Weights of a small mixture-of-experts language model, trained from scratch on English Wikipedia.
Size: width 128, vocabulary 10676.
Experts: 128 experts in each of 7 layers, 4 picks a token, a softmax router.
Training: a variant of Muon for the experts, 377M tokens, 6249 steps.
Below are experts of layer 3 (counted from 0) of a mixture-of-experts language model. Rows are named router (the router's row for the expert), gate (a neuron's input weights, with its number), up (a neuron's input weights, with its number), down (a neuron's output weights, with its number) and show model dimensions 0-127. Each number is 128 + 24 x the weight over its row's rms, rounded and kept within 0 to 255. Numbers have three digits each.
After each expert's rows: a language model's description of what the expert responds to; "mostly gets" lists some tokens that are sent to it at least half of the time. This comes from a sample of Wikipedia text that the model never trained on.

# expert 33
router:109144121149108177135112100151114100124123127179098097165139139125132134098165102148106143117129132102152184156131137117134149163147138102168155174124136126102099122154110116123131139100111148142124145125165175111180157138172108097125127111096112140109106165144106137116133125102131078135157091158114151144134086142118120104142129153103140171119176111125144078129119151112120089092099
gate3:148151122157134166151139127133141117146140112070135146120154101121111143160152138080138158107131163099119135113100130144112135111145097171086130072132137135207100143101112121166162123121114112112174121151118179120091125070087117116128135122147127116134139107103137115141146172136127148115116129112120120121105131147119111100110138145139099171134085130126100178163120097127166141156147
up3:111135090131093159170156112139095150131117117110123180148147121114128130124111117114088123139107114089134121142199136101169104166125137099095138138163125103115119110120093155117122145169155121130124108054174113151106156153158176128135144134125116117109137143070145139149134161115164151112169120158130107137121176144163142131123155102127135161094139162144118152134120131139109139144117
down3:140120107135171111143094106107115103102143125153142126138102144108115114128120106153158134135111139131150112080129115087106122107142133099109118127141119103079117140126117114157131114185121134156162113077101096125148098140139123139158171116161111120124157121127133153107166167118114137126129119169196134114132141114128172133218115121124124100140092108144153114175125097134166138089153
It responds to: No single pattern: commas and in before years in dates, digits in year ranges, table separators, surname pieces, and nouns like king, governor.
mostly gets: " king", " von", " Fran", " Lu", "932", " manager"

# expert 38
router:110143121150107177134113099152115101126123126181098098161138139125134133099165102147108142118127131101152179156130141117134150161147138103168155172125138122103101122154113114123132139099110147142125144126164178110181158138174110099124127110095114139109105164141105137118131124103130076134158091159114151144135084143118122102141128154103141171120175110123146074129119149112119089091099
gate2:139125150146083100159106092122111139124136124141133131152189135106131141123144140134161135144159129120126109137120146158094103070124131104132148109186113135113126100152108132123082103172115069101148101130105105126132080112067130112158119086122122126165131125103130124155140105176110159092089140115083148162108150117116137140135130137146158138113151141079127092100121136143121103109105
up2:102137170180133130108136135165109127129134144149118122152097119111133074144138149111098148100104128143162067139155145114123162121138132066131098174125154149096108151117123145123130099161140159103123111137125114119145097085146107101115127089119155140118122137142136161135134116171125125161139112111141154109142138140161153124121174096095080134143111116141182086111162115072144153129115
down2:148120098155108112145141101140093103152160134119097131138119178095091090157104137159101120103126127093127102174120126094132162177141126130116115133108136118110137134123161143126089108091117118086147086127118120156116078135131104103152135100087119122127104166140136101108055137111126149158123137091111106115115158136163127084065122141160129152114131143115136122162114129128157108158111
It responds to: Mixed tokens around dates, list separators and names, such as In before years, de, all, Afghan, and digits in tables.
mostly gets: " and other", " prior", " Chen", " Republic of", "igeria", " Corpor"

# expert 2
router:140142100165079157137112136176147141112121119149118097113136135096117130135175169128161141107094117136129143116136122126154092105155115119110152085117108153129073148152114140145115158164140140132112135188111135149062170102143154128101156148134084143117122128121144137133156104122094116104130120115141131160122082157104110156123174132116146150129161158088128093140090121116106117131079
gate2:129124137129145160177146104130172142138106145131130143115102071138138149155147104135130177107110150165113107155108124139090145134111130175120129141102141135127111126114144127121138134128091095107147161080125122138079139065120121151150068101133120115112099141131150105124123138106120114146083169096108141163122096123139102158113116084096136173126106127090177116113117117099089161131120
up2:138111107134096145120128142141079148165123145145142106101152154109101085120116146113174129158100110144126118109101142188128135151088142108104132150150162163143132097097132148113103114110133112108083146208121133120116165150145146129132137183109092111132131139137104107111105142144095109130104125131133114125104109108120131088140136202130125135098147122138139169150139139116128178172106
down2:148143141093162130142142142118099116113120175087128163106159148103134140080124104120075117144135122142114097115104130151116095091121167075129164100118139167143135116116116113125141114161122159130098124124119146136168113159172115108147079163123115156169142137122117110174152142156104148095115109140093113088089156149106130099153128118101128123087125141111136098105173148154097139129154
It responds to: Commas between items in lists of names and places, often merged with the next word's first letters, such as Killeen, L or Journal, B.
mostly gets: "a,", "er,", "o,", "ia,", "i,", ", L"

# expert 26
router:154118116175162114121183125160102090118124145133130093126123105082091140156180123142146109141104136095162115167095156178116144117128133111144115160111138171137149155122094157165106092134106092116091165134103146104144155091137131135117123126125122137152103153105118172144106135136141117112145098124097089150174115127077133161123146129134136129167124136105111125150144116163156092117145
gate25:127078106101158123099141141159134094129153137091174140136134138134152121087115108124149135153093111114101116171152170098164121129172133150151155090138120130088131165157149137096094118108083128162138122153161144150183171111133106104137118120161129131174139136150099095166116076141120104142097133159108128114133126134091160134100107129084107130128148123119143150131097124136126137166119
up25:115113128114142106127130130156117114180154136134142130143080119168158135110126115109130133158124121153125090135117138122182134184149143129163103122120131104140150152116100179163076112130138129099116150112140101100128130125108121179131109094177095135118122090102155106132132101115113155179107162135154124123166148158064088159110120091156136139129163093106112135144099113099126131121155
down25:070134124143138141164095128131134120120106184121108114162135132101085182103141121116124152109122106100133151140125123130131095110126098140139093110077123151104128126104124143152152110139152133141098150112132156130101144126089124130097105076100127128146130137092089112141087073100117156117136131062161103151141125114149147119117119136158096150189132141143117139101104098113084114088129
It responds to: Nationality and demonym words or endings describing people and bands, such as American, German, Polish, Finnish, often before a job like politician or tennis player.
mostly gets: " American", " German", " British", " English", " Chinese", " French"

# expert 35
router:167123160132145125169164108102142081146159123118139080135185133123147125144172112137125121132171146112130116144140148129191139143130134117148083140129128112107112119118132143141139098153133106130192101123141135129145125171144091129115128139115144133128100079109132132120124150093163116138108079180119150125162111112123128178147145160135122145149141085125122104155130059163143128119165
gate0:122117088136120143128105092121071118168134107148131104143157118116157110105119177115131118120113145118062131151130154136145136108125111132124130095131145141116127154107102101095087114172067150136115129105165112125154121100087136153156128146121149138102112143145102116153118179090140133117128121161103181121130148121104103089105092090104130137119092104186096123092112095115122130132152
up0:127094123119113111120173128101155134101144151125140140131147112150159096158087172123094138148140132173125127123079157112152115156132119171128136094136106113070109147126089142105137137136080098152119129174161125094124103159132159102129161116141139173172160127123145128168131141089130147093132148105131143096147109119111115118134121162107165076118144146112139139117146070119172137130129
down0:133130130165119160146127089111145139114120125158153100074112146151178083135088153150121138150109117160144102158135110097147113113131124117140107096101119114099110161139138135150125081124066118126137142074148176149116111144113104135125126111059145127120108085119130135157130121126135102110107138135125132102137146149128148113149076127091106125073172082102108116094126111139105138155124
It responds to: Suffixes and continuations of ordinary prose words, plus general adjectives, such as -ing, -ational, -ative, T-ogether, different, important.
mostly gets: " different", " important", " early", " These", " popular", " element"

# expert 43
router:108094158129184122148144113067096128128152141151128158166112113122117073098158134125120140180138125107115129134155105159119154135073119113103092138137112120123187097112114143151112088107139139111112106130143119089132137124122095143087113109144138121150128165112117161128154090134149137085122087137126164141124150079153139156128091138142112119094123127177091131164138096137132114142148
gate2:150135108101105119130159195114117111161138142146114116105138122146092133150136117107103128155140155085132149085120175186086101137152148125113170126120165143139109105135093088161156074138147178164125132101119118105114119124083161113122144102150137149135146137171123163132135110136151148106143141147140134116135104129164167127149166098133127138124130119137124182117159157102145151099107
up2:099142133132115130132097152122143142139128104110165160117140115128136097113099103115098125125089114130178138174135149113150129114094139128111107155131135118123101144147105146090167152140065083138178087097099133130161152125124093117117147118116119156125143126089186140165118091149122142101133147158117083130128135166157122185115137078146152086151117125120117164122111119111116176139120
down2:146125132134104118185111161115117098140110108094083098114159097138131086102121085150106102148120111151114083122117187124096145131126125139094094144130146159149120100118160103103132137101157159106122160154131116115115130141119144135136168141129118154113128159124166124155095109142096118145138139099151165157066135149130161134075132112097110125152143074112076143105128133151123121160130
It responds to: Adjective-forming pieces inside words, such as it in paramilitary, ic in cyclic or biophilic, et in proprietary, and ial, ical, ational.
mostly gets: "ological", "ular", "atic", "ational", " general", "itive"

# expert 40
router:115150114116105104108137136133119119123165131147111116103107146107065101180119129138124111091109119109144121142111157172078175135092098109156116111133153100158135180143125114151127084119085076108074178157154149141129103147129098131107132105116098166155135133107119148126130146171113106151133127139099126101185126125092154128110132147105117129124134131120167104129141131144120103087108
gate2:153125140144110102121122127115134132123129161134165155165151114134091177140167100133141135138122132143132143097182124153124149106178133142100115135095130133160116113152136082133112177139119102141153112110098098148123150094110151100149043094140128097165125133136129147087093126092140158093136138123156135143141106112075108140151148157116133083128094107118126124165173135113107124108117
up2:116135149094143125134093120115142115155139158113122127152139136112100128119106121133112148111112095160132095149100167116121155089154145156137133150129118172135108165122113145131167139154123115141084103141106157144130118137177112160160119124114090109145119166137126102144139116116149175145072165127113102150118131108121067067105158081132079123093129096163155107151109114143094119146094
down2:132141135093112109132123127150111137124123107130158147086137121141148180177115100155103101146108105118108135129109133140152138157130146081151099121133106105122134105173088114070175112125115105152125159145146101131122127079159110123091124107088083096105144135138117141124113129147124139124110089164165140140123096129118143134145144142091161153174125053161139126086113135154140092141141
It responds to: Word-final suffixes such as s, ers, es, ist, ians, ics, as in Buddhist, violinist, pianos, Breakers, Bryans.
mostly gets: "ians", " Christ", "ist", "ats", "ics", "rist"

# expert 37
router:120131101148096136134118105135146104112134160142108092095167078105083107169097084151137104106082125140133136149121140130105151123122078112151173149131163152157104153124104118152149107116112102086120123135142143121140140106152142133147119138133137195138121150089084151138089112182144106147131132151081090136144103189114151093153147140132108140126132126142152126130130114143144125093104
gate1:112128153118136138131131126158123166143122088113108099096082134167131130139073143157132168125122152129120102149104144134156101122104137100149163100150171137143202127132138134145111161097145090112107133171128116138166131138133112156098101129119119142134119152117148111142123174116174126150111128094102095165154171163167098124152135127148104115141178102125151148129112109095135152105173
up1:126089087131107125166168122142106124126113103085130144138099138102131139138155073114139101091114151113145124165117149173136150156149157165112129130118123104095170123161134114121165120117137090133104132083131164128106116148082145100171133129127122123163115122133160108135152134121173122100111142094150136118109137104085106140111126156098137150121136100081106066157134166136169137148161
down1:135097106182131118072108134103158120153145132130164136127129135122153136134093119134179112182124115101155063150051095119138141127153165112165117144136123129135115115144162144151135105113112103130128161105122114097134159122079146137128134102134122142128161150114104111109095137097092145126119123108148128124131118147086112117079134108139113098098114080091159171139120136112150120132092
It responds to: Pieces inside personal and place names, often French or European, after a capital like Th or Ch, e.g. Thé-venot, Chich-imecas, Cer-ella.
mostly gets: " Jean", " McC", " Paris", " Georg", " Gen", " Bern"

# expert 31
router:116124153082147097097118132155121104124110140129116123098111091116156131123088101141133109134120159111141058150119172119119152138139148103159149143147145098143109089110130148092154125145096073118146167147138144185147142148123125127124145107137141092138103133134121116136159129103102125088160156134207160136113161154157126149124154121171100103123128074139128123104120152145155108125103
gate4:131082151130179118098132080125071154142174135131125126141133117090114113119092112112151125130141119099156152094138086111127141139159111139144093173121081102165105106134143138170133098148140137148151138164137099178084134105108139101114155143150143133096105137119189137141173152168112125145097149135162136147158128117141101113145153121171112120155158126107125127105136135121142107129103
up4:124111111127154128097118078125120106127123081152172152161133114119127177166172160092129165153161163172153117084155151131110168119134145106112137156125136136108078128112164114120142186129150122110106142123132155110136113139107127139120088143137069116155115168092154130105172101101140132144131150131181100119135114120116130112109132119137135142161076128111098131160120154116136140119138
down4:175134127141109147140128110148127164106108132174134129106099095136136141152098157196135124090163104123151111129143117110183097151109093082125126152132132106122120096094125117153136129115092105141180128113109137107125125119135126146110161143148124115149124126113112137066120107142111139151131185154115108105142133120194139148116155123113090111181104111139143097131119132138168080115094
It responds to: Short letter pieces in the middle of common words after an opening piece, such as ab-us-es, repl-en-ished, imp-oss-ible, dislod-g-ed.
mostly gets: " ab", " bus", " dem", " repl", " den", " requ"

# expert 60
router:120112126172144124156101114097114119104143145135082152174135100098128136129121126153148178127157147117146090172079109127130145110107158089151124136148112161128184083110107143144114113166121095134148114143147121144157115116121145111115163097114145101151096139100126142130180096077120118107118100097135113127116165117146158124170108138109122130143134144175136142142121100127172081098156
gate3:147127145128117142103140125125141133099154099117102151095148132097134129109110142160084099137189108185144085126109099113134131125164139111124140133101150137080119133118141141119123120132148152146127141081155119141143128140139133148109166109122121096126095135134116069140191152169142139127119089079113159149129092106156070119180148105133123117089159124114154151117094094119129132147159
up3:140114144117137153078141144105151112146110128144067092153067121151142103099141134149123110094119099119105128112174146163158150153141157123136141117139150087132163162100117079152160114125139118129100108172122106170129116130152142127139096109159147169117147163141144150169101120125158138118152134103165139124142137135103089108106183145092146121126151116152082108098120137094111123114123
down3:112098120156087152106111111111125140131129126141189154147135128161152116145102094115163134139147115129135137144115090145111107115114135143105133099106148101119112096134099117167124123154074119125111110091135082134124129155152145168163119119108084132123143084111138166155125127093160169150102178115123153168095155120103142139158108127118163132107137166122103140106094181184141102134122
It responds to: Verb roots and prefixes beginning words, before endings like -ing, -ed, -ation, e.g. rec-reat-ing, re-press-ive, invas-ion, develop, trans.
mostly gets: " pre", " trans", " public", " develop", " writ", " oper"

# expert 10
router:104140132136122114141097125160132117142114093144132141104118081120092137100105120154160162112138129127164149153110166191111092141107137099140092143126159177100175101120098144157143098112144149116095129122167143134164114115133117107143131124159143092172144104090098148136175144148163111168157139095101159131132100118169132111137128162128096127092145129164103107122147141129105162110145
gate1:157099162168163150170151107116113144150141131118142112137126145134146128074133134152152096130086096129115125119090142162117115117137127137122131169136078149150136116134131123125092114080128171114140162082091191087128122162132118146176113182155162119135176160106142139164159124151110129155116178104128133140155118133094138105138106119132168145155124104136125106123102141134115141121116
up1:140120130137112127117175131145145090114174144162128124126152137130109123126120082135083113169106161178092118161118127159140106101123136112136164139160097143133146117131147152125122101122121149110158095127113143199135106145141109111182139119095144113132182118145105096088139167137087123170124147098147156099160148081128126150122143132149128124154136145148155138093097131176152148147142
down1:110072111120125117156152175155087094151150075174157106150168110093167133148142124116162115134134157122121115107136135137134111096118164135160094147125116101050137139127106139179140107159095151160169125108104151141140136139130129119147100143151107174105095126105107127118118138122154131146155122135144115160159111133128129107102085152142163131127141145103144124133090158105150122133158
It responds to: Mid-word pieces like ar, or, al, ol in names and words, such as Vill-ar-ruel, Min-or, Mar, Al, Pr.
mostly gets: " al", " Mar", " Ar", " Al", "ar", " Pr"

# expert 25
router:139135138172086133144118121154154172107119093139099102084132152162138125140147115134179163114119103084121155103125102144126123114154168112161132124146093121121113151132142083148068138151152160159122143132088147136058164125145150141110140134121116145151098109151124148122138145160087125098134121123131127161118155130119149142155154135163156162109135177127160118148082098141112122108101
gate1:100097128129147163120135122150085189122130109111101146155155140110136122146131132085168116117181124142171146112147125085133130155081128082148108116129135145129129112123125150096127142116146150127156159094118128163136132119148119151137131128150136098110157062109096119116111124096190085138175076140156129150102112125132135116085125098139142142151137123138111111137137119131199151118138
up1:181122136119092126120116110127143119088091085146142109146095125167184138117111121139093169149139121155122096134096126128139126172168122170125109162128134129088094132139099126115132129105110137108117140151141094101184156148118110129179116089154114083147112103181115114138113127100134123107142147135113130134140151176090136154153136128104099170119136100096114081151123135108109128124157
down1:154137122111127117128111110147144122123109100180109124127119097126138109114124155129118131139108122111070117127137124132109121087125117134138133095086095180122138099099130123120159133102103143113096110163124110105112149156110102126208121110119140109149085127135114104121162121133122144124091138098078118149145143130155143141139137159093116168058194098168163117130081122120115107107098
It responds to: Commas and colons after words or numbers, especially in infobox-style list lines such as Spouse:, Company type:, and thousands separators like 75,000.
mostly gets: ",", "s,", "),", "a,", " -", "o,"

# expert 15
router:115115134135159152093098082136136100085144138126110128157136100151127115127115130157134129096090159130169136174086147119118156099120117122150129129165150150135155091149091153130152096097106096112104099137170127123160143097111116118104121126143155109154139162123116115130169104087131093149116101156101114132102166175148169103164164156139125123101127161169133117182105111137123118102118
gate9:152143138122129142109102153153111122150097114138108153143114109145155124195154145130131094159127135152136139156131145150167142119176077108128183110107121141105078138115166109066134147106168134101098122105143141130166136139132107131121118143116136118152182110158101136134164162162088127153106119125131139079106127144128150123120144090129125128130124102148160089132137153138152184165113
up9:111124138132122114068159161144164091094079138127129136124157157123148122108161151130133105135113083157122165142125160108162119137138111142145132140163133117153090116096171178124089124143158160127106152095140163162122108127181108086152126097131117102092087096156149157153140131128136140138142126158132112131077102140089152112151093101133109121109140125108085121108126115143139156135156
down9:086091128163136148165118142122163107102097127128109151133120104114153107146086110154147100145146156118125134136093109125167114116115136125113125134125137170133107125109100147176109133090109151110129144106137112184136121165163095136108114198082113132144129147092082155124093107125146137150137118137103080109160093145125118149135133104147179106141143168155140124134127184123167109118121
It responds to: Word pieces after an initial C or c, such as ort, ap, il, Col, Cor, Cal, as in urocortin, Cecil, captain, escaped.
mostly gets: "ort", " Col", " Cl", " Cor", " Cal", " port"

# expert 23
router:121162146161123169141137128128095097136122127164154104125127139140106119110138116124125123136125098101125185146177144140150130119141114108130164148165114197134114124139090104169101129137110115131115131160129137121146182148137082107141147115101127112098124163157103121166147124152139095129150106115096160145097085130100125097185122176133143145148145134106144115148104134151159085079096
gate3:148151114125151149132114154119113155112133133097138104139097100132100099134188098179123126134089140118120149145080127130136145139104120133143158150120175142129133128129121104122164113137116128133104108161122150090128150173086087154108110118135130071145169119122122207129132118139125115158105160135158124142169189115126135111109127107119135118127152131072087103156141101105121106154100
up3:145118166115149133099143130156105120137111135165154164147106143136142119157170120120150133111135079141138124153119081158164098093129107143127138115096158145152149124146123102137121065155140100116141156142145126090150109156143151131081130140154168143108132128173096140086122109153139113166163126129110169058142159135138150113163124114129134095103115154099136163115119098156108172135121
down3:113106127132162113171140111132127126154120120142108146098135157075121109126122105111085140130133151135133097164123080127161154153122113138105119090122114115096143123125163081148159134123149198131071088119115141137149161164121130072161112106162140112118141155133083167146158150156146123117148086099113110123170133099111115149157147163088115109148148160141118137141129118097137133102126
It responds to: Country and position codes, party names and numbers in table cells, plus periods, brackets and paragraph breaks, such as USA, MF, Labour.
mostly gets: " USA", " | USA", " | MF", " | DF", "|  | Conservative", "|  | Labour"

# expert 45
router:109133135138096161176125155108149159132107155150140111092107138131143100109152108138188132124092101174146165108124079112148104111145108143110148087137125115127105117170142137117086145192161116114147147183148114167090157149104124166099112131135110118125116110149139136119132118125105119116164131122148130170135142105091126152135139063122149149144161163105116135114086100122128138134121
gate1:117148149117118148107137133144076131142107135109121141121101118153116123119134091124117132156162160138107153118145117153099147163080173161167120098108110068136130120125127097148114142118121124119123097102152136137158146181097099113129098104136140143075099082109109136120144111115074154138087124154140113141147083146148141117126167084134089146169133120094179125086104107112131124144122
up1:127128146124117150134113115121120136097121152149138166129101122106127140124136124192149106130102144160108129101154101154111147151175148146138108137113090186111134158160141137111129165127120112082125083057120151082138142109144147137107167086149137130108126073071142147125156097152113095130137157161170123126137159113150116093127106114094129130119109149102126097124119114126120123169157
down1:131090097092118099127121111132127103162174140152128090171136129101103121151126129101156165131112109101201154106130131111150111121159102091124174151114151161093133125128136100146103115112124151157170149173140098138099090132133144153120098163119139141149118203113117121117131143150137098153128121128129134144109126111131103159129153150169126121134148145179103128148146124095140167085122
It responds to: Commas, semicolons and conjunctions joining clauses in running prose, such as , but; , and the; while; ; the.
mostly gets: ", but", ") and", ", and the", " but", "\" and", " while"

# expert 50
router:082103154108180145136148139106094100098147115121101150148122078142158116124093149152125143142117198127132060142114101140164166129091136136132157150163142113124123077144133131149154101131104122109158154121141121143144120127125124138122132121152142094132115134118111083118170131117135113096125113102153152147131172108172166143151086126147082091103132098170122143118131097127120110123144
gate9:124107117157098156148172153142165126143110102109130135159148101133149104132117148157134107123143082107129134124123123132166103104104115137126118108157121135153154159147138132161111127118081121108149141133122164165141082160121139137149084136128154122166098132142128143155154160112131119165128137116115096069107049141142125105136098174128076107107155097104136107170137116186112145132127
up9:124126121124121097148139136127184169151167179151136167074100090137132135113100166117160168117119152124129143125146106091155140089135112142117136118111161110128170111090094148142139130131093123149165167159147154144122127092144152122166127127136121126125101128118151183116152177114137093127131140157154104133133147160122155123142118120098113091089113146120115159193135132161117133102112
down9:138122143118116144120110068141136145153116111161141124136082181118097122122129060137161159105116101136119138140088153130177123100100148137116080116154111098129094161100122110108160109159161104130118087107123140133159101128095115147129115143123096124112143164093127146082122135122123136113116088131112151123143148116083101124132138151141177147118143121167142112097131151098133122149060
It responds to: Short interior pieces of common Latin-derived English words, such as disp-at-ched, compre-hen-sive, sub-spec-ies, defin-it-ely.
mostly gets: " comp", " rel", " par", " min", " sent", " det"

# expert 13
router:159112106152132130153163111078157106102121134116124123151118136101129110140151121142139176104157136097157124151102152141168118107090152117147141122169108152098096072131092132134140098154100090153124132100127123156177139143153116153094145110173122133136105157142120159168139147111133131090110106113139144113121153103128153137156089150102174140178127165112145109165099093101125111132155
gate2:128128180175119122120146111096130134104117122124143098138122194119147142159129133145138167085121144182115067119130091130155070103133145149089084104143146117121131146149169097152092126112105131136142138125148107140091116121144095135113098109156157144104155136124153129103147107136099138136135107084132190103132093174136103132127142157132135132105120136135174103106096145115128152141135
up2:169117168117147120112172147140094165102099117119117135098076136157121114137143097098170140127120123110138138103192119126155127086170171126099120119167162153124114130151161139104099160132160135129133153100145118180134159166090151170168110127144155155103116146135161162130159113095127175136153145132120153131145133112147129106109095148128131133131126143135116150103121108137082128144157
down2:114118132129141092114106155109130130164126157151171117154114124142160130146155129099137091137127135148135080111142130088144081123176117083123107084156161091091149164137157125077103126097184099113125110126145134132163148161108140128111153102166125117128128137116157151132114142123147126180127133135111114113156158145085139110117084147145142106137151124117117186132145143129162180154117
It responds to: The piece own (renowned, shipowners, downscaled) and place or direction nouns like County, town, north, east, city, plus nouns like form, establishment.
mostly gets: " County", " own", " town", "own", " north", " east"

# expert 1
router:110144123150108177133111099152112100127124127180097097165138138123133133098167101149107144118127132101152184159130140116133150162147139103166156173123138122102101122153113114123132139101111148142124143125164173111180157139171110096125126109094115140108106164141105138117131122102130077135157089158114150144135085143119121102139129154102141170119173111123145077129118150110119090091100
gate12:118133091171127122085112086113156132139167135081129146142144072096156150131141097127126082124083149121122124128144137138134134061148150139125174110142107102159135099141131148130144167118120123111130147158099066137159100112111090149144104105107134129144102084086130140117109122092147102124123160087173127104113163172110110145096132129130134103115112153104115140130129104162135112125139
up12:138133113170119135126145068108138148058148126117124163137162086124104161080113141127122097157103130103153156134128151178098104128127136133135142143119122110130078105127141149140164135145107120152107122138128127124144125100138094185163188135131125161143134125098146135075161096137127149142163130112132159116164134134129158128117101120124156161109124096155134087140101115122091170120097
down12:168147104126113083150142122168125138095122157143092165130154154131099135093162111123134080117097118143123163177174114126125105168146081098111132114132125124077099137153152126149091132110075135143119140115121142135121118124151125152137137141124182130104140119130167126112095105165136095132099161143101141116146141130133141137100110142119112150110089156122155109138136132174156120204120
It responds to: Line breaks and pipes ending table rows, sentence-final periods before quotes, coordinate symbols, and raw bytes of non-Latin scripts such as Korean.
mostly gets: "|---|---|---|---|---|---|", "|---|---|---|---|---|---|---|", "|---|---|---|---|---|", " was not", "ensis", " Mo"

# expert 36
router:109144120150109176136114099152112102127123127179097099164139139125133135098167100148107140119127131100153182155131138117133149156147138103168154172121138124103100122154113116123130139100110148142124145124162176110182157138172109098125128112096115141108104163143104137116129125101131074134158090159115150145136084142118119103143128153101141171120175111124144078128118149113118091089099
gate0:131147143171135069125136128137125115109127129139111120141140116115155121140087148149128152140158142151157073124149137135148142132121103104122099114113141130165156156130119123155152144122100109114123157193128110146140065110088079086139145124121118106172180137150119127140110131132125135085173104123100141106170120124147126129114153074182102151145116171133071135118098129118137134133151
up0:122090116102102104102137154146113165140149139123155124189110128127142100113134137124138171159111120125130137151099123137136148118141152113173145124162091136134147110151114133112176085138162130161142065156164120138158136131093175124132168123125125121109088121048126108138117157111123170136104107143127098136153110107146123153142121111107135167131151167110157138126127108153094075124104
down0:128127134146153097145170117106135134119126137127137158167150101106140151115127152136140148166185122101118125126142132112156146095133156100077105113136157134205170113117134096107146117142108125099090081153159110146122117155144129164114117117119117155145131116146134110120101106108086144103113179126126161126135103119179102061139112095144107125124140131114157091117131113073151127136099
It responds to: Scattered cases: period after abbreviated genus initials (P.), topical nouns like children's, writer, literature, method, plus coordinate digits and election-table pipes.
mostly gets: " children's", " writer", " psych", " liter", " method", " literature"

# expert 49
router:090168114111139152143124131165106151113123126155109107146135105121110134121150113164117127158109100129119180149113121084128162161135116132165115166116159106096121135173078100138084166117077144154144134142158151116153137109162149109140139102098111136090093143153125161150133114090155097113145097129103128168128091144117127096196105140116133135162146143091121114157116125116123095108116
gate2:148184131160106168149176134158128169091174153178115146139095131127127150095122154135130109089122134191125138129099147130113161130148112153106143128117128106109150137138144129074136134084115128130138137135089096170086118092106107107149146156150104141120135120117161125081120136128120134152127125138140097098127133125126113132094098099114139129140188153116165158098143089138117117090104
up2:143113124092160168169119127137150160137125108140123111132148146143121106156144095184083125074161107070107144166100137119141137168129130101140106175103134133151141131152105083131125117147158057143155112149129120135133145117125116132107132098114120137097112147102141147139136109101129100147132110116181106099116141140108177121141142114083149120101151110153105133136127110104089111150078
down2:160121111167123101118154178138147124127161180142152117111119167108151178143150152084076112128135100093092153120133101161135146123132119125094109108168108088109124167160134130162145132144126140151140110156118121121137125147126118080138134160110112121107133125124127133122086122171091126139150131107159132098119116117132122198120179103163108105079100126114097104122129120094122103149129
It responds to: Quote marks, apostrophes, brackets, braces and equals signs, especially in LaTeX math ($X'$, \mathbb{), chemical formulas and quoted song titles.
mostly gets: " \"", " | \"", "+", "]", "'", " '"

# expert 7
router:043149090110112144138166145125116149118118146158121096106170125108114122148148090094132148171086131150149149141107130143147117119137100107160141139120144124139127148143080104187151083122110169124145128127176153145139087159133137133130171117086122132116100100110113180152094107131094132094139100157125127119154109124118132138130136167119158145148124121078139107143137125135129107125091
gate5:131122106098118159154122151088146123092166145102110157017132122107145130104092107129158115122121123128120082139085109122136133105132091110108103105176119138105121113134082165160108132114166121102112124161133106137107106151106143140161131145150114150118145137125109147142154148116147144141130119145146130180107110100103129141109141136127126148158131083122135076106083134137166127159130
up5:105129115107132137099113127129151090158132142137093100131087155163110111113137094055157123158095117139134147110117132124118128120150112080146126117154134155133152139148123138089093101128113122145107108081083063138113124132096117093133143129133160128143095076126114150117110139162113132158079102099115126084146137125115163141139127077110109133158130126135110123142140113065087096134136
down5:101132123148132131094086109079140121107114123094147096136137132154104141142121117186151144078151167157150097097114124106094176097106123137147133151089136127107080127130109153101100147142146103152121143155121156131120122146105137153131144112164094107186117161153136097114161130108116113106154144153117161164125126178152111125165141106116156120121172131115097164102134140158143114092119
It responds to: Articles the, The, a, his and possessive 's, especially inside titles of films, books and orders, e.g. Attack the Block, master's degree.
mostly gets: " | The", " Best", " Order", "- The", ": The", "er's"

# expert 48
router:111144121149108177135113099152114101126123126179098098164138139124131133098165102147106142118128130102153180155130140115134149162147139102169154172125137125102100121155113115123131138100111147141124146126164174110180158138170109092125126111096113139108105164143107137116132126102132073134157091160113151144134084142119120102141129153103140171120175111124145076128119150111120092090099
gate1:108127074099136139151120103080173141119092116139127176085175111096137091123118129141126136138139077164120151131135110128126154110127131137094112110143124139146140141111117147155112097085152062125127113150126114096064137094160100122166115134139108135131096156150144127128120153145152142139129127054074122105122111175125124127147141111177149121138094118128133120145137141105116132115139
up1:085122091087113111135124136111189163156163106172123126134115149138103133110121156126109136146096096128139116124136137142132110145116136124152131102112141156156107126145134119132116133118085173120175094141101101147055118148134145134160098145138148101112159147147122174086150125157136138112097123105149123114140129109113184115174117162180077140100168137094142131105139138156134146130134
down1:111155166135170137117144165128130146160154160110145133126129172145120131147134144130108115112118146165116135133170116151090152123065137131121142142083118184127133125148100125136114122106155145113135108115099107142121145147138135135117094080143145092100121139152129166105109158133130105070111163168084131140096141107149123157140131162123148173075151153149143088120114178176114125115132
It responds to: Common tokens everywhere: sentence-final periods, commas, digits in years and tables, was, is, and, and common first names like James, David.
mostly gets: " Scott", " Charles", " Ed", " James", " Steve", " Frank"

# expert 19
router:110145120150109174135112100151113101128124126179098099164138140125133134098166102148108141118127131101151184158129140116134149163145139101167154173125136124102101121155112116123131140099111147142124144126163177111179159138173110096124126110094114140108104164142106138117131125101131077134157091158114150144135085142118120101140130154103140172121175111125144077128118151111118092090099
gate0:119134154183137125116131149124096125173154110116148096088136130147131122159167119169133095132106134140092132117110147119115091109111119082069106116128105112175115161100109146126161117137115101118119129139150111167107104136096112109107138150098134088146105150140138132132134081135151109148146118135113163082150132116136163137160084185122169099124126151104144121089168122168164147133115
up0:148105133127107146111148119145159161104116153093134143169116110104139096109108161119151175135146115152129160104178127137156146101106114139139167144123100106116112125105095127118147121128126157092146129122131167136115122064154170126108156082173110138109149151117135143127100139111115152111120092086118106147085115150127126139076112141110138143113079096149156072143148085150136114146162
down0:145115142089132101091119175124143128154135117132159098155127097125121145151188161161118081122154116179115114132195148166101118138113102118084110135125180128143122153103116118115142124133111113140118156150144089124126111123125130168099088164167108125141120169139112145153120126131131119116088124137139141130086140109109085158181146139105113132129134157107101097132170134147172123100147
It responds to: Nationality and group adjectives like Croat, Afghan, Yugoslav, Labour, traditional, national, plus periods closing a quoted name before the closing quote.
mostly gets: " Croat", " Afghan", " global", " traditional", " South African", " Labour"